{
  "router_score": "softmax",
  "balance_bias": false,
  "tie_word_embeddings": "early",
  "beta1": 0.9,
  "dataset": "wikipedia_en"
}
Below are experts of layer 7 (counted from 0) of a mixture-of-experts language model. Rows are named router (the router's row for the expert), up (a neuron's input weights, with its number) and show model dimensions 0-191. Each number is 200 + 30 x the weight over its row's rms, rounded and kept within 0 to 999.
Before each expert's rows: a language model's description of what the expert responds to. This comes from a sample of Wikipedia text that the model never trained on.

# expert 20
Names of countries, regions and nationalities after "of", "in" or commas, such as China, England, India, Iran, and "Republic" in state names.
router,206,185,181,198,180,177,267,185,206,132,229,229,225,221,210,155,212,205,184,216,165,186,273,207,246,213,279,244,227,199,197,230,269,182,229,218,237,215,174,227,206,195,197,260,176,210,196,152,183,196,193,207,161,221,201,182,193,183,223,216,153,211,251,234,200,166,204,171,141,268,180,223,207,239,218,171,146,203,237,189,202,216,160,178,130,209,186,196,226,161,161,233,284,194,191,230,161,198,212,224,211,169,215,185,215,204,195,168,218,198,222,209,143,194,169,220,170,236,291,169,227,188,216,218,148,163,208,198,211,219,200,216,148,227,204,209,211,237,176,236,205,215,212,213,244,239,196,228,248,160,211,184,248,213,187,196,218,167,184,182,203,227,175,203,226,216,150,178,198,215,200,196,170,230,175,194,194,234,241,161,187,143,219,241,234,167,174,223,171,232,219,205
up0,223,185,194,199,165,158,192,202,201,180,212,235,212,167,187,179,159,179,162,173,213,191,233,168,197,204,189,197,177,202,203,201,195,182,200,175,267,191,213,252,215,177,169,219,179,186,221,194,235,177,225,163,136,219,157,222,213,150,195,234,191,240,196,242,199,276,217,221,194,208,224,154,204,184,219,162,217,205,237,237,230,161,206,243,247,211,162,227,161,179,187,222,233,190,214,162,206,196,156,195,254,201,194,192,212,172,154,227,239,205,209,201,207,193,212,232,208,170,207,206,199,212,235,201,166,191,244,233,233,207,166,151,191,211,201,216,243,244,194,192,212,191,178,179,224,143,217,261,202,141,188,252,204,163,182,101,221,244,189,187,94,258,146,191,210,191,182,260,167,173,182,194,205,207,198,153,240,181,178,221,162,212,196,186,145,245,238,151,167,173,192,167
up1,216,193,170,234,169,250,219,209,202,228,129,257,215,153,178,217,201,194,218,195,218,217,205,128,174,175,205,158,243,226,217,196,195,197,187,173,175,211,268,256,179,178,213,230,242,172,158,223,196,204,229,180,197,209,173,214,234,167,203,188,186,135,190,190,167,202,171,185,264,258,213,198,199,224,208,194,189,197,206,213,157,192,212,130,205,203,189,192,236,222,198,209,163,222,259,225,176,197,244,179,192,190,176,235,229,187,201,193,142,224,187,195,211,221,179,178,220,218,180,210,157,209,245,214,165,171,133,193,188,196,193,171,175,253,168,208,134,216,209,237,251,193,197,210,225,175,160,183,143,251,220,226,162,227,198,216,230,235,173,175,221,173,217,196,158,218,169,188,234,128,158,200,218,203,202,220,172,247,137,209,245,256,267,210,202,194,205,232,133,205,224,191
up2,201,190,178,129,211,203,205,180,204,273,222,190,238,186,184,229,218,214,218,219,243,255,186,195,227,237,176,213,190,183,156,153,234,201,167,170,170,183,247,207,206,195,181,181,198,166,268,216,186,232,232,141,259,190,166,179,191,229,249,191,198,151,223,185,237,223,167,181,242,228,254,192,142,211,202,181,188,171,198,179,143,241,220,177,144,204,211,216,228,151,198,167,183,188,199,234,203,180,219,210,177,175,175,176,192,216,197,168,136,203,209,173,195,143,220,170,160,157,225,180,206,181,147,194,258,186,172,175,191,218,207,230,221,192,210,178,128,174,217,188,162,199,217,171,204,175,185,194,186,156,222,188,262,216,189,179,133,204,212,155,204,195,270,241,209,186,235,219,210,205,171,227,167,217,172,224,166,205,202,197,214,220,148,203,206,130,189,276,155,207,195,174
up3,220,175,165,274,196,179,198,208,215,177,206,173,200,229,146,191,174,186,143,154,166,169,192,180,183,202,219,239,250,153,187,253,212,209,212,198,197,218,183,198,242,169,187,189,171,176,190,219,237,240,193,195,230,226,196,256,202,245,193,201,178,214,205,262,173,200,202,247,210,128,191,206,132,197,201,194,190,239,136,241,222,176,173,183,186,196,274,171,229,245,250,214,230,211,198,214,197,157,205,237,221,253,227,221,182,202,174,197,210,246,181,225,193,208,138,215,163,197,235,176,142,168,201,194,162,199,167,254,242,147,242,133,159,205,148,259,233,212,207,219,180,168,206,219,213,205,244,223,172,209,197,206,248,240,229,207,236,204,229,218,170,210,186,201,189,205,190,263,195,254,235,222,217,223,189,202,212,176,225,225,223,212,238,198,157,179,203,171,177,169,220,250
up4,232,227,223,180,122,161,211,200,255,181,206,210,233,194,208,168,193,207,191,262,207,213,210,213,200,242,164,176,210,142,201,209,199,215,163,199,181,170,181,153,240,199,226,199,172,214,196,201,170,182,226,230,193,204,223,199,211,241,205,191,240,214,232,250,222,168,185,230,180,229,194,211,174,214,138,205,186,223,272,188,168,177,233,157,243,171,165,223,174,204,252,171,231,201,201,172,178,198,259,238,181,164,153,243,233,205,132,210,194,198,242,227,208,171,182,185,236,140,169,174,237,226,231,212,215,199,183,139,208,134,177,188,200,267,199,211,170,136,215,158,189,242,185,213,196,205,249,144,164,164,191,243,223,178,170,164,222,203,232,173,155,205,180,237,146,220,181,189,200,268,193,204,218,226,182,169,216,178,186,172,217,179,172,173,215,235,152,186,153,195,239,223

# expert 5
Final digits of years and scores in tables, sports results and citations, line breaks after list items, and city names such as London, Boston.
router,229,170,210,138,162,250,192,203,192,179,193,209,211,200,187,246,204,132,151,190,176,191,252,166,156,191,243,157,271,235,156,204,206,198,191,188,196,236,184,223,172,241,168,189,161,201,165,164,213,199,174,236,202,226,179,214,216,228,216,229,205,239,141,221,208,219,208,208,206,209,215,185,182,212,242,168,139,147,216,209,218,175,230,202,191,200,207,230,146,202,194,246,199,161,234,207,191,211,258,173,226,185,186,224,189,168,216,170,193,207,205,223,161,224,251,168,162,242,230,159,189,174,150,190,170,238,184,211,167,214,177,140,172,218,234,222,253,195,245,247,188,230,214,150,203,146,221,174,215,207,172,226,226,167,244,195,220,149,211,180,228,181,181,219,223,207,134,185,211,163,282,242,178,230,201,197,127,162,210,163,238,185,196,200,200,199,182,158,182,216,230,169
up0,254,167,209,139,188,199,193,197,181,227,192,243,207,203,181,188,223,237,228,192,257,215,192,172,192,159,148,190,189,222,137,175,199,173,194,143,184,175,217,198,152,210,213,265,174,196,194,224,272,209,227,191,164,251,191,236,231,153,147,200,211,229,182,217,197,234,211,182,178,219,177,157,212,195,221,159,244,247,193,186,255,176,217,221,203,217,176,169,220,233,237,286,222,211,227,205,204,197,197,245,151,207,181,205,216,137,228,222,130,203,179,158,248,102,213,180,197,189,181,187,179,193,191,261,141,189,214,237,264,183,184,156,188,193,196,203,214,236,238,226,201,184,173,222,231,200,196,182,195,146,213,204,190,184,214,215,228,233,252,167,205,204,149,191,181,199,194,225,187,134,164,217,226,236,177,205,192,209,167,196,209,244,244,196,189,191,192,191,189,200,241,212
up1,251,234,217,173,212,199,214,244,219,220,184,262,244,190,178,224,155,173,184,190,202,216,242,167,199,246,194,134,220,191,234,195,129,244,148,194,238,131,214,271,177,209,194,232,220,202,236,212,154,140,214,160,221,172,183,235,203,181,146,193,199,152,219,205,215,211,218,200,215,199,206,218,189,175,239,188,188,214,171,212,183,167,142,221,202,256,170,193,167,193,231,242,156,197,224,200,221,148,206,200,201,228,174,237,234,213,207,215,232,224,206,144,195,214,148,152,240,193,182,212,171,247,221,194,180,200,154,197,163,198,189,175,179,192,211,196,174,150,182,209,249,172,181,176,177,116,241,187,185,193,181,204,206,206,215,242,170,190,167,162,228,189,196,232,84,227,176,228,217,224,179,239,215,204,206,217,176,222,198,175,200,214,250,197,182,250,186,197,165,221,189,202
up2,182,181,232,161,242,182,182,207,218,243,183,235,240,180,239,210,209,132,188,192,214,235,192,195,243,158,195,198,198,180,214,204,200,202,185,243,277,187,242,184,219,230,192,182,184,164,197,200,241,219,178,174,244,231,241,158,176,221,278,174,237,201,184,204,200,202,161,276,211,193,240,203,151,238,180,215,158,237,131,156,180,265,228,224,157,161,199,218,248,203,212,246,218,226,203,208,186,180,204,165,154,139,230,217,220,184,185,154,199,219,186,202,166,196,209,203,183,182,264,175,156,198,189,179,193,162,169,141,188,159,171,218,210,195,191,199,178,248,191,176,260,211,215,194,176,189,221,202,155,223,202,227,231,201,184,198,200,181,197,248,154,178,257,209,268,171,210,212,198,187,201,222,261,207,161,210,175,239,161,172,194,210,220,257,200,163,198,195,207,234,144,186
up3,216,213,158,245,196,206,196,193,214,189,243,176,228,225,199,244,148,214,157,188,181,174,229,203,208,173,209,256,235,179,178,228,252,186,254,210,212,224,209,153,230,167,136,214,179,182,178,196,212,233,202,168,235,192,227,175,228,259,194,221,208,204,191,264,205,195,239,201,216,226,179,208,211,161,171,207,196,226,199,171,272,171,239,201,184,245,270,122,208,198,170,203,266,251,236,211,164,195,210,196,214,271,206,192,207,234,175,175,239,224,215,168,183,181,180,217,169,183,193,189,168,209,166,203,166,161,169,245,203,182,252,164,149,191,170,194,210,217,238,211,133,233,208,220,178,209,190,200,192,178,241,233,193,174,180,200,148,161,159,151,192,233,226,192,279,166,180,208,190,196,234,223,246,239,170,177,218,220,231,217,225,245,227,189,197,192,152,240,195,211,241,214
up4,174,267,208,191,172,184,181,258,202,188,210,264,207,248,203,165,209,163,213,275,184,215,141,239,200,171,235,171,197,251,203,258,207,182,196,214,151,162,174,238,168,205,184,184,186,214,204,184,208,150,255,222,221,168,169,232,212,216,154,140,185,227,215,199,231,191,150,228,202,194,198,191,155,223,155,210,205,207,204,184,198,237,184,181,200,212,232,188,207,217,242,222,202,224,175,150,176,228,214,176,180,160,162,208,185,204,230,191,187,179,241,144,237,204,190,247,157,149,173,217,235,265,137,231,171,238,185,206,201,139,239,190,175,155,178,240,241,163,176,185,177,168,200,217,248,204,230,191,229,192,209,233,190,165,194,176,208,201,163,226,216,158,216,220,152,223,197,200,208,215,200,193,187,189,203,285,194,210,171,229,221,166,129,197,248,188,182,172,155,243,194,208

# expert 38
Adjectives of nationality and politics before nouns, like British, German, national, local, Soviet, and the "ist" or "mun" in Nationalist, anti-communist.
router,199,172,183,229,199,219,219,224,148,231,234,175,223,231,216,197,158,140,183,168,200,172,240,189,214,200,212,210,171,228,183,229,212,238,209,211,154,207,168,243,239,217,263,243,210,247,151,142,215,229,182,145,230,159,160,170,195,161,228,232,201,209,239,193,206,191,158,225,139,265,204,197,180,243,225,239,167,184,239,211,193,251,195,198,166,254,181,187,217,202,173,206,262,195,231,208,151,168,178,189,210,200,178,195,245,197,203,180,165,190,194,194,179,254,142,224,188,249,232,179,232,142,208,141,160,202,200,228,218,209,157,224,162,213,211,175,205,180,206,173,203,145,236,197,212,236,180,240,167,174,198,182,194,223,230,203,236,163,212,211,219,199,158,176,230,211,163,147,185,217,249,160,207,185,226,197,175,255,173,218,175,182,230,264,253,146,184,207,208,227,218,202
up0,211,192,195,176,208,228,203,213,191,228,179,202,206,188,201,185,204,160,171,219,249,164,161,170,188,220,171,155,242,208,175,227,185,235,213,220,247,172,249,214,198,164,231,205,218,232,164,197,188,138,221,210,169,150,205,213,252,215,167,162,229,199,150,204,256,244,143,202,174,186,212,168,199,144,219,206,222,240,179,155,190,228,187,232,209,256,247,176,175,194,271,214,201,250,258,174,236,179,168,177,178,143,157,207,214,166,189,161,194,196,240,204,230,177,186,275,178,183,202,215,181,187,177,181,179,200,237,221,168,211,179,140,191,130,240,196,215,230,209,136,178,206,165,163,136,186,207,175,167,161,215,213,212,189,203,213,181,222,194,189,209,217,193,195,140,236,172,190,220,181,196,153,236,237,164,130,171,217,202,195,138,248,204,225,214,204,231,192,148,204,199,190
up1,173,176,197,211,198,215,205,241,244,218,204,210,221,205,207,204,173,150,138,187,202,235,209,134,134,197,211,131,231,187,156,202,200,226,190,204,167,173,252,230,179,223,209,245,219,195,235,210,181,144,204,165,175,150,170,206,201,229,209,216,197,143,133,207,175,215,216,189,220,217,180,193,223,242,180,198,166,192,206,170,198,209,227,151,215,228,231,214,217,240,253,224,217,192,216,173,157,241,208,169,188,207,186,192,216,218,226,209,227,191,203,184,178,209,203,190,204,243,133,176,155,186,224,225,201,242,155,227,222,206,182,172,162,189,228,179,151,176,196,205,206,157,185,249,178,135,180,221,191,248,194,158,164,218,234,189,194,236,179,198,272,132,184,219,143,218,232,188,244,201,199,191,192,210,209,176,168,207,110,157,205,212,208,212,186,240,232,271,123,204,224,217
up2,185,209,209,171,211,192,204,148,202,277,152,234,172,194,217,256,129,192,206,185,167,245,192,170,194,178,197,220,243,239,152,132,203,151,216,230,186,169,237,183,216,241,200,213,174,225,223,239,192,210,213,176,250,161,193,160,197,177,204,152,189,225,204,169,192,205,165,198,199,207,236,171,134,238,168,177,146,191,222,163,184,223,254,147,197,225,196,234,224,175,220,235,227,202,205,212,205,200,183,192,165,187,166,199,192,185,165,226,168,193,231,150,179,197,177,205,185,212,247,213,197,183,199,224,195,222,183,152,245,156,195,204,264,239,195,159,220,201,150,180,199,225,192,247,170,179,145,172,175,219,225,185,238,260,194,193,146,184,191,149,198,233,240,216,195,191,237,192,214,161,152,149,233,242,155,228,162,213,187,238,210,210,231,228,200,145,245,236,205,155,205,215
up3,230,226,172,180,168,154,202,182,223,178,272,189,178,198,162,199,204,242,143,183,196,127,142,203,241,202,223,273,216,160,208,226,207,234,215,149,191,209,244,161,223,167,193,226,190,183,210,210,220,235,210,188,233,196,153,183,235,212,180,178,132,216,261,230,178,221,262,168,207,234,185,233,190,234,205,209,184,223,233,152,271,177,248,160,186,137,242,168,186,185,176,185,208,195,199,183,210,188,174,233,238,209,222,221,195,220,179,198,206,245,198,252,201,182,144,183,163,256,217,188,180,158,240,168,220,245,181,231,252,216,184,197,190,196,199,259,156,168,235,221,179,244,188,175,178,209,212,244,255,228,263,196,192,186,209,194,180,187,245,217,211,206,208,175,244,186,230,204,193,238,188,171,183,197,179,237,195,218,192,180,240,204,215,177,142,202,166,209,188,206,229,242
up4,204,186,220,232,185,193,251,197,192,167,224,235,245,185,169,152,164,201,197,207,162,231,185,199,265,165,188,148,167,139,208,103,183,236,213,237,157,207,156,208,146,185,231,179,171,188,157,157,215,212,244,197,166,161,188,210,216,175,200,226,185,223,225,176,210,184,210,259,159,251,199,174,175,214,193,213,189,249,211,217,164,194,195,206,184,156,191,191,215,198,226,182,206,216,204,128,156,259,243,181,187,188,198,237,184,213,237,206,158,201,181,145,227,216,172,185,211,179,211,193,230,231,157,198,170,149,263,202,222,178,218,187,221,231,252,134,234,200,170,198,148,225,187,170,241,194,229,183,200,216,201,191,219,207,198,155,201,187,179,154,223,148,202,187,182,218,223,195,188,211,150,167,234,197,263,274,194,204,163,230,179,194,201,174,123,198,177,189,213,203,206,230